config.toml
d_model = 384
router_score = "sigmoid"
init_std_o = 0.0321
Below are experts of layer 2 (counted from 0) of a mixture-of-experts language model. Rows are named router (the router's row for the expert), gate (a neuron's input weights, with its number), up (a neuron's input weights, with its number), down (a neuron's output weights, with its number) and show model dimensions 0-127. Each number is 200 + 20 x the weight over its row's rms, rounded and kept within 0 to 999.
After each expert's rows: a language model's description of what the expert responds to; "raises" lists some tokens whose logits its average output raises strongly, later layers aside. This comes from a sample of Wikipedia text that the model never trained on.

# expert 10
router,229,178,201,191,195,204,201,197,188,171,207,158,206,163,211,205,224,184,180,190,157,196,217,200,195,214,207,205,238,215,202,217,178,185,202,170,203,167,178,198,248,167,183,206,226,190,199,180,192,215,163,178,228,204,189,216,212,227,205,207,200,244,198,206,230,196,188,184,225,208,185,211,220,221,207,211,188,178,222,197,185,233,177,207,188,165,191,183,207,209,205,195,177,232,173,211,209,228,184,179,171,190,231,187,196,221,176,206,214,215,191,206,209,182,168,198,215,215,169,200,205,226,187,178,206,166,192,188
gate1,178,218,189,186,165,213,174,232,205,215,200,237,208,173,215,197,170,186,196,187,198,189,186,214,188,218,176,201,240,199,226,208,214,207,198,223,173,209,201,189,212,161,186,209,229,195,214,217,203,208,191,196,191,195,184,176,195,212,214,183,227,210,197,208,210,188,197,174,217,177,188,182,212,207,196,199,193,176,224,191,172,178,189,185,165,208,215,193,212,203,197,185,199,181,212,182,178,227,228,179,190,179,198,204,175,183,175,183,215,198,198,206,236,203,191,175,219,198,225,196,209,229,196,164,214,225,203,207
up1,213,175,199,189,236,203,226,181,205,177,211,180,227,220,213,193,208,188,210,209,188,211,244,177,202,183,223,223,179,226,195,189,175,189,191,191,217,176,166,208,193,219,221,182,193,213,194,189,204,223,201,205,205,192,221,217,185,166,186,192,183,185,205,205,197,229,193,202,204,240,231,196,201,189,233,223,211,220,205,202,242,222,243,204,238,203,189,177,214,214,216,224,212,194,183,222,202,180,170,206,224,223,231,186,205,182,217,226,150,229,192,195,171,214,220,196,203,196,191,164,198,190,210,223,178,175,204,195
down1,225,215,189,212,222,212,196,213,193,193,178,239,200,206,210,194,188,201,227,191,215,198,205,216,183,179,182,186,175,177,185,227,172,171,163,205,210,131,200,200,210,210,182,211,205,214,211,201,184,225,176,197,188,217,196,209,193,215,177,210,228,212,237,172,189,190,218,244,213,208,194,202,169,202,189,220,225,205,178,193,185,191,208,182,198,202,171,175,192,185,201,179,217,223,186,158,211,196,208,172,204,226,138,202,214,220,178,202,174,190,162,218,214,196,203,185,219,210,226,180,211,191,226,178,198,199,222,200
gate2,167,181,221,172,225,206,196,162,208,211,179,161,195,177,198,168,166,221,201,188,176,213,210,231,178,185,186,171,245,217,210,214,199,202,199,197,174,217,229,184,200,164,201,240,222,219,206,178,178,196,239,195,195,175,230,182,210,232,219,199,197,187,216,180,222,194,252,178,211,175,207,189,228,236,177,232,194,234,180,188,208,216,173,166,162,188,195,243,182,208,195,208,207,216,202,197,185,185,183,219,198,187,184,182,250,211,215,204,175,186,215,189,170,230,219,190,215,218,202,177,214,214,201,190,212,190,230,201
up2,225,208,204,205,182,176,156,210,198,179,221,171,201,196,218,188,235,202,201,170,194,168,222,198,234,195,199,175,183,230,179,210,199,167,194,185,186,202,202,208,213,227,183,226,224,196,196,206,203,225,185,204,218,219,203,193,210,195,180,191,190,215,223,192,219,184,193,190,232,227,199,191,179,183,216,193,193,143,206,222,200,214,193,225,186,210,225,208,214,158,210,205,193,226,213,193,210,214,193,192,168,227,226,183,189,201,208,203,193,202,212,228,222,193,167,208,185,190,180,211,217,185,204,214,231,157,179,205
down2,239,179,205,187,199,185,230,193,188,213,184,199,195,205,214,209,136,232,214,200,188,216,201,200,156,188,207,172,193,229,205,174,221,212,190,179,223,204,199,199,180,247,227,157,195,237,203,207,188,198,184,195,190,204,195,205,167,201,184,224,173,207,168,242,205,186,194,204,180,223,185,213,205,171,181,197,225,216,205,208,192,190,230,222,211,207,201,168,191,192,197,188,197,201,198,178,205,195,203,217,209,227,198,172,185,218,199,210,191,192,195,206,200,170,208,189,177,189,218,201,222,205,219,216,222,191,193,243
Description: Military and political nouns
raises: ",", " that", " (", " and", " in", "."

# expert 24
router,222,186,215,213,182,165,186,221,152,187,222,198,191,186,243,209,173,175,208,217,187,193,239,218,227,224,206,183,173,199,177,222,207,208,185,188,204,190,178,184,224,195,219,226,213,183,207,235,188,201,171,153,194,207,188,202,169,196,195,212,219,238,187,178,209,160,213,174,214,189,206,228,213,229,183,190,174,204,253,230,188,213,181,216,196,214,200,202,196,212,202,180,201,197,168,184,163,230,171,214,182,178,194,177,210,195,177,206,183,200,194,172,211,164,190,196,202,263,169,222,200,219,211,205,197,208,181,172
gate0,226,225,235,196,193,227,197,195,204,227,162,210,191,211,212,167,217,200,208,190,196,182,198,201,199,224,188,209,143,220,184,218,237,226,180,210,207,230,196,217,202,216,190,214,153,192,194,217,215,176,187,215,211,196,180,257,201,199,173,196,185,236,209,203,226,138,218,130,171,216,192,226,201,217,180,187,187,209,191,230,205,205,168,221,214,224,196,182,200,218,187,182,179,220,189,218,187,211,206,184,208,165,172,189,208,205,183,240,200,198,186,175,197,234,176,197,220,203,182,203,205,213,232,167,202,186,170,194
up0,205,205,218,205,203,203,201,213,196,220,211,212,197,199,202,161,210,162,233,229,203,168,217,212,206,219,189,208,158,208,196,203,230,186,220,240,199,236,200,200,229,222,213,204,149,211,172,214,235,143,216,214,215,197,192,243,190,199,154,207,196,245,175,209,232,146,195,162,168,238,189,201,193,207,175,176,191,189,191,221,216,214,185,200,211,211,168,199,161,203,218,192,172,233,178,229,184,214,219,180,224,179,188,181,174,217,157,229,189,189,185,196,192,236,202,182,207,178,189,212,188,184,223,193,189,195,197,235
down0,195,204,174,238,217,176,246,207,192,187,194,171,202,219,171,192,202,221,190,199,199,197,218,147,182,185,179,232,205,195,169,185,204,205,217,206,197,188,195,186,227,214,215,226,136,188,198,244,203,194,203,214,181,208,165,233,188,212,217,215,180,219,232,185,195,197,210,196,200,232,181,188,201,179,189,199,229,229,185,179,235,201,176,190,176,206,195,210,187,203,220,188,214,183,187,198,228,197,191,185,227,219,210,208,208,239,205,211,183,188,185,174,188,206,227,181,180,218,204,206,202,185,180,194,183,184,176,191
gate1,221,190,173,184,222,171,198,203,197,175,193,210,175,188,211,205,190,211,211,169,211,233,221,203,225,219,162,190,242,202,215,201,198,214,170,182,170,177,195,206,203,203,195,236,170,210,212,195,184,199,194,182,172,176,203,148,163,208,159,187,198,206,171,214,202,222,190,196,185,186,208,223,196,210,205,216,218,184,193,206,181,184,195,212,190,196,180,186,218,194,207,182,223,181,185,205,201,200,186,214,206,176,180,198,203,238,208,214,189,229,218,209,207,192,184,182,219,202,194,192,205,234,224,225,215,233,225,203
up1,196,206,158,216,197,182,208,213,241,200,203,148,216,181,196,210,202,196,193,157,173,194,208,207,206,215,171,199,230,180,206,181,221,214,192,194,195,222,228,229,197,164,183,250,183,215,197,164,186,205,179,209,200,170,220,192,192,222,164,167,178,258,212,185,201,206,212,200,160,212,195,243,192,191,166,223,232,185,186,215,199,207,196,217,204,200,180,190,193,205,198,185,219,222,207,212,206,179,188,190,214,208,179,180,193,183,221,184,209,215,196,218,241,213,171,203,186,168,198,223,193,222,229,196,182,208,192,214
down1,224,183,212,213,220,196,219,198,176,210,226,187,227,216,194,177,228,196,194,209,207,244,189,228,234,230,186,217,213,171,174,205,186,212,198,235,204,231,191,205,218,218,259,173,211,198,188,214,195,221,216,196,211,179,222,200,203,195,201,221,189,205,192,227,203,204,230,206,219,227,202,208,198,230,199,204,193,201,228,196,217,193,200,190,210,184,208,197,188,210,212,278,209,197,202,210,208,187,199,184,223,201,202,239,234,212,220,199,186,222,233,205,169,213,238,189,210,190,214,185,181,197,210,174,181,184,223,177
Description: Year first digits
raises: "0", "7", "1", "6", "8", "5"

# expert 11
router,207,182,246,192,197,204,183,174,198,151,191,198,195,210,227,218,193,213,183,195,171,193,188,189,207,193,228,178,235,198,206,189,214,197,221,190,208,187,174,211,205,198,213,208,208,212,202,213,196,198,195,156,210,232,167,205,181,189,182,238,208,197,174,194,174,176,219,185,204,184,202,203,227,215,163,177,206,194,196,228,204,188,195,218,205,200,201,191,226,233,172,196,201,210,179,220,194,249,190,182,196,194,187,170,171,245,199,206,184,185,191,205,233,213,170,190,191,222,161,228,178,214,199,191,196,189,178,156
gate0,251,208,214,221,184,234,216,193,199,175,198,194,202,139,220,201,173,242,223,222,199,182,196,194,154,215,190,205,193,203,206,208,219,205,173,216,199,213,217,220,200,209,181,231,221,194,229,226,181,193,198,184,217,222,221,187,175,193,198,223,205,198,196,225,205,181,223,177,201,159,202,216,221,177,197,228,200,194,183,198,203,208,214,186,201,241,193,187,162,226,150,205,216,201,195,242,183,242,187,190,226,217,183,225,217,206,194,193,191,195,156,207,196,187,230,217,211,198,184,241,148,203,181,212,206,224,168,206
up0,260,181,205,217,200,225,219,191,207,192,220,201,190,159,192,191,174,223,203,196,206,199,185,197,159,215,205,206,207,227,223,174,195,194,170,206,207,221,213,218,183,210,183,223,228,186,237,225,184,198,189,169,200,191,247,179,190,187,190,223,198,214,190,241,236,199,221,191,206,155,213,203,195,162,206,243,219,196,193,216,182,209,189,188,186,222,197,181,184,234,151,203,200,195,198,217,179,233,182,196,231,205,176,232,207,190,190,181,194,233,141,202,209,210,214,231,216,206,205,234,157,205,154,183,218,199,180,207
down0,210,225,200,199,183,221,225,165,224,181,187,195,193,185,182,199,166,194,220,169,193,257,214,203,217,213,218,189,189,213,189,233,212,201,171,198,210,210,183,200,237,212,223,204,198,201,185,210,190,223,211,168,207,196,214,176,232,228,232,207,197,194,181,228,219,239,197,206,228,182,225,166,199,221,186,206,197,213,221,179,214,203,187,228,186,195,190,217,176,238,195,215,237,210,214,196,230,185,232,163,213,178,173,219,173,188,212,190,175,212,174,202,174,197,219,222,214,216,172,159,176,190,212,199,207,161,202,217
gate1,200,214,216,210,205,183,181,195,211,168,223,192,192,220,199,171,197,177,204,218,207,212,210,210,221,139,184,206,192,212,189,209,211,207,221,168,241,201,228,181,193,228,225,192,222,199,189,215,219,208,220,209,216,186,187,203,188,214,205,170,167,208,198,191,170,211,184,201,171,197,224,235,205,211,217,193,187,211,210,192,194,207,198,219,198,165,193,207,201,180,196,187,208,193,212,217,220,225,194,160,177,141,216,245,190,211,224,206,175,196,208,158,183,227,177,185,194,196,200,197,201,225,220,222,216,227,212,184
up1,222,219,218,205,206,178,187,201,224,153,225,185,187,214,211,188,194,175,205,210,200,206,214,207,240,131,192,205,196,222,197,187,210,206,226,164,230,207,217,179,185,212,222,187,225,203,202,213,207,213,228,205,211,180,173,193,177,205,205,168,164,204,191,189,164,207,192,202,187,193,222,229,196,233,207,190,183,211,199,190,198,208,193,214,189,166,199,224,225,188,199,185,198,201,205,221,230,225,190,159,183,152,215,229,190,219,217,210,176,189,196,161,183,229,185,193,183,193,208,194,199,229,212,219,214,223,213,183
down1,205,192,192,189,197,193,212,187,224,197,225,209,201,228,242,216,238,191,205,207,192,221,212,202,213,204,195,187,190,219,215,184,190,175,218,195,195,213,174,195,182,184,233,174,208,213,147,157,200,201,245,210,198,197,203,178,190,187,231,193,194,162,171,184,225,206,211,227,221,185,199,170,177,178,210,174,239,203,204,184,211,197,190,214,222,188,195,189,183,186,200,207,172,202,194,207,179,198,177,180,208,185,206,172,181,184,209,234,210,199,228,173,224,183,201,190,198,219,209,203,167,219,153,199,206,160,223,133
Description: Final digits of years
raises: ",", ";", " it", " with", " before"

# expert 12
router,220,184,211,210,187,208,191,165,180,180,209,210,213,191,209,200,182,175,209,203,192,162,234,205,211,214,184,198,215,213,188,227,210,167,186,194,233,178,169,200,208,216,193,254,236,178,214,193,204,194,205,209,237,231,178,214,204,224,180,206,214,212,190,191,200,171,205,180,213,190,192,245,221,221,188,200,213,184,223,206,197,202,198,231,230,195,204,191,209,182,186,182,212,222,165,171,204,181,166,181,171,155,209,227,199,188,184,208,194,176,230,181,223,208,184,181,203,237,192,257,194,224,211,192,209,198,197,169
gate0,227,213,229,208,183,221,165,187,227,229,184,186,179,210,227,189,197,197,219,223,177,218,195,178,229,190,184,184,204,211,171,189,221,201,176,192,213,219,183,180,194,206,200,214,231,176,188,226,222,226,193,220,215,234,181,186,208,217,200,197,197,200,219,212,160,190,208,189,179,160,209,197,201,205,197,229,212,189,235,161,182,199,226,194,219,202,209,178,227,193,186,193,218,235,187,208,194,186,190,175,206,184,219,175,219,193,184,192,204,216,192,179,221,191,156,184,194,216,196,199,152,218,209,232,228,184,203,197
up0,213,230,229,220,212,229,167,180,229,233,188,199,191,202,236,191,202,215,207,220,209,191,183,176,216,196,191,191,205,216,177,178,235,201,161,193,211,226,208,185,170,187,198,225,242,195,200,213,218,202,206,221,211,224,182,167,211,202,194,193,223,202,207,198,191,175,229,174,183,170,217,211,187,194,216,214,206,193,212,144,184,190,213,185,221,198,239,179,205,202,174,179,207,220,186,212,191,181,203,180,197,185,196,170,204,197,189,172,199,219,217,169,222,197,170,176,184,191,207,203,155,196,196,229,226,191,208,182
down0,218,171,205,216,211,165,227,224,213,192,228,222,203,212,203,239,200,166,207,236,206,217,236,222,191,164,189,180,188,193,180,190,210,191,188,215,185,206,200,208,192,183,186,191,187,168,186,183,178,216,218,206,213,203,237,233,161,233,187,164,194,209,183,195,205,209,193,207,179,202,191,202,180,193,188,207,180,230,193,168,211,173,211,234,201,189,174,204,220,195,204,231,136,174,178,196,244,193,188,203,203,201,200,208,219,189,182,220,246,181,192,195,200,187,210,183,174,203,179,224,198,194,181,210,214,163,190,205
gate1,212,177,204,202,186,212,198,228,185,179,177,186,202,249,192,223,167,221,214,163,211,195,174,194,207,179,191,234,204,198,190,189,210,200,191,181,208,192,192,205,198,218,191,163,205,199,221,218,214,207,195,206,205,237,182,203,181,235,191,215,185,216,209,223,148,209,183,183,194,194,235,209,130,209,214,212,177,194,203,198,215,216,208,218,232,218,180,219,182,226,153,191,183,239,212,211,233,195,233,164,248,204,203,191,188,200,212,228,202,208,179,211,195,163,153,218,190,217,178,199,202,209,159,178,200,192,180,186
up1,183,201,194,228,191,176,196,171,228,232,207,232,214,146,208,153,235,197,212,233,211,197,214,201,206,227,203,200,208,208,221,206,223,193,202,228,188,162,205,179,210,161,203,213,216,212,181,193,212,189,196,209,198,174,223,204,216,178,164,179,206,162,191,166,221,211,219,206,191,192,161,189,236,169,189,218,221,205,200,199,192,173,189,184,169,196,235,170,224,165,251,227,206,177,187,208,169,202,181,218,163,211,195,193,195,223,170,175,160,181,196,205,215,200,226,161,213,195,243,210,225,206,206,246,213,206,218,177
down1,203,194,213,197,196,184,205,210,208,207,180,168,236,205,210,188,171,156,225,204,221,225,168,218,188,175,220,188,212,215,224,177,195,209,193,186,189,208,173,201,179,230,209,188,172,194,212,188,170,223,201,217,200,202,186,192,189,218,178,206,194,207,187,218,242,190,200,202,201,194,210,228,217,231,209,200,205,211,185,193,216,200,198,193,229,186,166,190,219,194,204,196,201,183,207,195,200,215,177,193,178,201,194,206,217,216,179,184,211,214,148,166,199,207,218,195,188,203,216,198,221,249,164,196,207,193,192,189
Description: Small numbers in tables
raises: "th", " Plant", " SE"

# expert 1
router,220,195,243,195,193,200,201,225,191,159,216,169,189,222,206,188,196,177,216,199,145,179,230,171,200,219,230,214,182,173,223,184,210,193,209,172,198,203,184,160,219,218,181,195,189,218,188,193,194,182,206,170,204,198,193,251,225,197,206,205,234,233,218,208,183,156,230,274,203,197,200,215,198,228,169,210,174,209,215,201,194,188,198,202,235,198,227,199,215,185,196,189,200,202,155,169,221,217,159,212,213,190,254,198,177,179,196,217,192,193,204,223,229,193,167,174,206,221,185,230,208,220,232,188,189,210,204,171
gate1,214,197,223,224,197,226,205,193,188,219,195,192,150,204,191,198,208,215,187,180,196,234,206,229,206,203,167,173,211,199,204,210,226,190,200,180,189,190,172,191,228,223,172,182,226,168,189,221,199,146,198,217,199,228,215,221,199,223,183,174,213,233,207,171,217,202,189,194,218,208,193,192,207,243,201,232,200,212,192,195,181,206,214,201,190,235,215,207,213,197,220,226,205,208,173,198,192,225,202,217,193,155,186,172,193,190,212,175,201,220,216,217,221,185,193,202,179,217,173,194,175,208,211,221,207,200,187,184
up1,207,180,209,225,190,193,212,195,174,195,198,199,154,185,212,189,197,221,203,205,217,169,174,205,177,209,224,176,208,232,212,193,209,200,204,205,187,179,195,218,213,231,216,194,229,181,190,219,204,169,200,188,193,160,207,181,181,209,184,187,216,215,208,167,210,242,187,215,218,215,169,189,189,251,200,257,217,195,210,210,215,191,196,200,182,222,209,212,201,187,194,238,217,174,216,184,178,219,209,199,165,154,205,219,194,209,210,195,224,187,216,233,197,193,156,191,202,206,198,226,188,184,203,227,181,167,233,205
down1,171,227,194,203,168,189,171,188,218,214,223,212,170,207,204,189,154,226,219,236,164,198,202,183,198,192,189,197,166,201,189,262,182,173,197,204,213,235,208,214,204,205,165,227,213,198,202,180,224,160,225,182,189,176,182,230,167,178,209,209,200,195,194,244,222,219,219,174,182,186,213,176,197,235,198,203,173,203,222,205,189,197,172,211,213,212,181,225,187,168,208,191,204,203,227,188,208,224,166,200,191,203,230,194,205,199,207,214,213,220,192,190,202,221,192,191,205,205,195,207,207,235,266,204,185,192,174,184
gate2,186,166,219,182,175,197,188,199,197,214,203,217,215,221,192,184,215,199,206,211,201,232,170,195,196,206,197,188,210,210,213,216,160,216,173,223,188,229,215,217,184,182,193,233,192,220,216,198,182,214,193,219,208,138,168,188,232,152,178,219,218,194,196,213,202,181,187,168,205,193,232,171,206,220,198,216,236,207,224,210,233,171,179,166,201,211,218,195,177,186,175,217,191,175,204,203,174,177,164,179,209,213,216,213,221,204,211,195,208,216,234,219,202,197,180,204,179,187,176,225,245,202,218,221,223,212,168,207
up2,200,192,203,172,196,224,214,194,188,209,188,208,212,204,202,188,216,197,228,185,219,209,193,202,186,190,215,208,169,217,212,220,176,190,164,181,203,237,214,213,191,179,200,204,205,243,221,193,203,210,190,239,220,182,183,199,231,184,215,198,249,201,206,191,210,175,218,194,215,207,217,157,197,222,198,208,218,193,201,193,198,190,184,201,217,220,204,185,173,202,194,211,221,187,179,188,156,192,192,170,208,212,205,213,183,199,185,178,223,222,232,212,194,182,182,214,167,189,195,222,210,202,204,220,221,195,175,219
down2,197,189,175,179,235,196,176,179,203,199,215,215,166,206,226,200,170,187,196,216,198,193,203,209,216,195,186,162,222,199,172,176,195,213,195,168,209,224,200,204,196,190,177,209,202,193,151,179,193,216,191,150,192,191,214,207,159,235,208,166,201,205,231,190,207,217,221,198,185,184,194,179,205,196,185,156,201,217,184,181,203,228,190,194,209,195,162,200,197,179,207,197,210,219,194,163,206,246,204,238,200,220,190,192,172,189,181,195,202,190,220,222,190,195,185,190,190,207,244,191,174,199,197,169,222,210,198,202
Description: Directional prepositions "to/from"
raises: " follow", " provide", " compete", " begin", "izer", " participate"

# expert 15
router,237,199,235,188,197,216,202,210,210,177,190,196,212,185,169,202,180,177,251,209,211,222,207,190,225,204,237,184,207,212,224,197,195,206,198,199,217,176,177,205,189,188,194,220,164,212,237,231,183,194,193,190,230,235,209,203,198,226,199,226,201,211,176,182,183,186,216,227,194,198,215,197,193,225,201,196,192,176,241,197,213,200,215,246,192,210,204,167,203,179,170,179,195,244,215,207,189,194,171,219,205,193,204,202,187,208,197,253,204,188,178,189,219,203,183,193,175,245,184,214,192,229,188,232,189,193,181,188
gate0,229,210,214,198,169,193,214,210,195,208,222,194,153,197,212,162,182,204,203,170,212,230,200,198,185,235,195,232,201,186,209,229,182,212,210,228,235,217,232,209,219,195,215,234,194,186,213,200,199,201,178,185,181,221,166,196,172,168,184,190,243,225,207,201,200,201,199,239,205,222,198,221,191,193,206,218,192,169,235,206,192,201,165,213,202,221,177,200,229,223,191,191,213,198,199,163,189,196,171,184,207,175,205,201,226,211,198,213,193,236,188,162,196,171,203,210,214,238,188,229,205,191,254,214,168,180,198,228
up0,201,209,211,187,207,186,202,163,203,170,182,199,212,225,202,236,204,193,216,232,183,152,216,177,202,185,178,170,206,229,227,206,220,204,185,181,169,209,151,196,169,194,161,200,212,212,212,190,219,200,196,213,202,179,220,193,189,216,195,220,185,188,170,217,174,188,199,194,202,174,185,207,215,213,202,187,211,222,168,198,203,211,195,196,186,185,240,203,185,192,217,213,210,193,185,231,180,216,226,240,199,220,182,189,178,197,214,205,207,166,214,243,197,217,213,208,193,180,223,190,197,215,177,229,204,205,188,178
down0,211,194,188,198,195,214,171,224,171,213,176,203,176,221,194,214,188,227,171,200,214,213,197,222,199,198,177,182,195,222,183,216,188,219,184,199,186,199,224,212,217,181,215,186,157,192,202,218,215,199,197,172,218,250,189,197,204,199,184,175,229,178,184,196,209,234,199,193,236,166,203,206,197,198,224,224,214,170,197,205,196,172,204,209,199,212,212,225,201,217,172,159,182,214,216,220,192,196,184,248,170,192,205,232,191,193,191,187,201,247,177,183,199,228,164,196,213,201,200,184,195,190,210,221,154,179,209,170
gate1,197,192,217,206,240,193,237,160,216,167,209,216,177,231,188,176,226,157,232,189,210,220,206,195,205,165,200,177,199,206,217,195,228,170,204,212,232,166,153,183,187,184,194,218,198,238,215,163,206,205,200,186,225,216,200,197,198,202,163,214,189,204,192,220,194,216,237,217,195,157,225,204,217,170,230,180,184,212,227,227,214,207,223,166,185,170,161,204,221,185,215,181,184,215,206,226,208,212,190,178,194,208,224,190,157,237,222,207,174,205,156,186,206,193,204,214,191,198,207,207,226,210,189,194,189,188,237,246
up1,228,228,219,204,204,180,181,184,166,210,146,201,191,240,200,230,214,170,206,262,192,180,204,212,205,205,246,206,186,209,235,216,211,216,176,209,187,210,215,178,192,173,197,186,213,181,196,239,191,205,196,190,208,174,210,194,211,176,212,188,231,227,214,171,203,195,206,173,195,167,173,197,234,205,203,199,215,206,236,204,177,209,217,195,161,173,222,195,223,209,176,201,185,213,230,188,196,193,217,246,180,206,199,187,242,184,245,199,215,181,223,213,228,198,170,188,167,224,221,234,186,187,218,253,201,228,192,200
down1,226,181,203,230,207,186,176,213,216,195,230,176,216,186,188,183,200,191,191,162,205,200,207,187,193,215,160,225,241,238,203,179,184,194,232,201,179,179,153,154,173,175,154,170,215,251,196,164,198,192,215,203,203,190,206,202,186,154,164,203,198,206,222,194,210,220,172,218,182,204,198,193,188,226,214,212,221,205,188,200,180,175,228,197,153,192,177,197,176,163,183,188,219,229,188,231,180,195,235,190,227,208,221,186,177,210,233,205,206,197,192,259,163,237,230,215,186,224,215,168,204,188,207,200,175,205,181,214
Description: Section markers, small digits
raises: "rd", "nd", "-Star"

# expert 60
router,214,197,222,216,192,194,199,201,166,183,228,191,227,177,189,196,184,212,221,191,176,210,211,226,208,225,204,215,243,215,207,219,214,169,227,191,223,208,152,193,247,176,208,200,253,206,177,190,201,254,182,179,226,205,192,202,192,228,218,204,200,211,203,197,177,183,189,167,198,168,173,194,209,201,198,241,204,188,216,216,219,219,234,220,195,204,195,191,211,186,196,182,204,217,193,228,184,183,182,222,192,183,222,192,181,191,218,199,189,195,208,219,222,174,169,178,226,203,174,225,181,228,204,200,209,179,189,179
gate0,229,206,190,203,189,223,199,193,216,203,217,191,180,206,195,243,231,204,190,183,193,234,163,201,185,236,203,215,194,195,176,210,166,206,181,180,202,182,185,191,226,176,177,177,208,205,202,189,221,226,202,166,202,187,183,184,201,202,217,190,210,193,214,161,221,182,233,200,158,225,177,202,205,200,182,200,195,200,211,183,205,192,203,219,173,210,191,200,173,208,175,200,196,195,168,189,190,176,194,183,180,197,202,178,206,203,148,167,192,180,199,184,208,208,209,193,162,200,196,239,203,196,213,197,218,204,173,192
up0,180,212,204,234,223,203,201,203,250,165,165,188,211,190,194,216,198,191,192,247,200,198,180,183,167,206,182,244,174,219,191,197,177,227,217,219,179,193,194,179,203,231,215,214,201,203,219,205,222,187,195,219,210,201,202,198,222,183,186,186,217,198,201,224,191,197,199,206,177,204,224,220,210,223,183,171,184,195,165,210,190,175,178,208,216,201,198,189,181,202,191,222,209,173,228,203,192,190,217,153,190,207,193,162,196,208,162,209,177,207,227,206,214,195,214,178,182,215,190,205,211,194,199,203,239,204,205,184
down0,214,193,215,213,205,207,222,214,228,208,185,228,200,195,216,213,205,192,241,183,194,193,203,203,209,190,189,188,207,208,217,162,194,194,193,197,179,161,184,193,180,209,187,157,194,214,264,209,215,173,167,204,190,211,225,217,181,174,151,205,193,203,210,197,209,263,156,206,203,230,198,217,182,210,186,172,218,210,231,209,166,189,203,182,207,184,167,188,182,215,207,199,174,207,220,191,200,163,210,212,225,214,195,208,181,256,214,190,194,204,169,207,212,198,237,204,192,199,192,174,178,178,208,230,195,187,237,213
gate1,235,212,219,209,202,239,231,179,202,168,194,179,223,177,202,223,194,193,183,196,155,187,215,223,203,174,197,176,210,176,221,195,186,173,180,193,208,220,161,208,182,208,182,193,207,204,186,235,202,223,218,223,168,176,231,191,166,189,217,206,197,166,142,196,211,181,171,200,179,199,186,230,238,201,208,218,204,201,227,181,216,240,213,199,155,171,183,200,219,181,182,206,207,205,176,216,193,197,155,186,177,219,203,199,187,178,247,221,194,204,208,198,227,179,210,223,176,192,183,207,182,214,175,214,205,201,198,217
up1,192,191,211,189,159,219,167,207,180,198,200,214,199,192,177,165,196,218,237,187,208,194,159,238,197,182,219,210,171,162,205,206,170,208,192,183,190,171,230,189,193,204,196,190,187,188,210,230,203,214,183,203,241,202,195,160,223,201,224,209,172,195,197,231,232,159,195,213,237,195,237,195,207,206,177,192,229,184,198,179,186,203,211,201,223,207,209,191,199,192,210,187,233,216,211,169,214,177,205,200,195,197,172,207,206,213,181,190,208,156,189,201,226,220,227,178,205,200,194,213,183,206,223,197,193,216,204,216
down1,198,183,209,201,191,190,211,176,186,215,196,194,192,208,208,207,242,188,183,171,182,221,200,164,171,183,167,187,183,212,181,226,213,231,226,250,185,187,206,196,158,190,186,202,204,195,228,191,201,198,173,206,207,266,184,212,215,205,167,191,193,198,222,189,218,214,180,200,185,177,164,181,223,200,226,205,188,208,158,190,186,218,194,193,193,213,194,207,157,234,204,193,182,190,179,202,222,212,190,183,209,215,201,191,227,223,186,193,201,167,209,204,186,198,188,183,195,222,211,175,205,183,178,211,174,202,212,223
Description: Time and unit nouns
raises: " (", " or", " European", " |"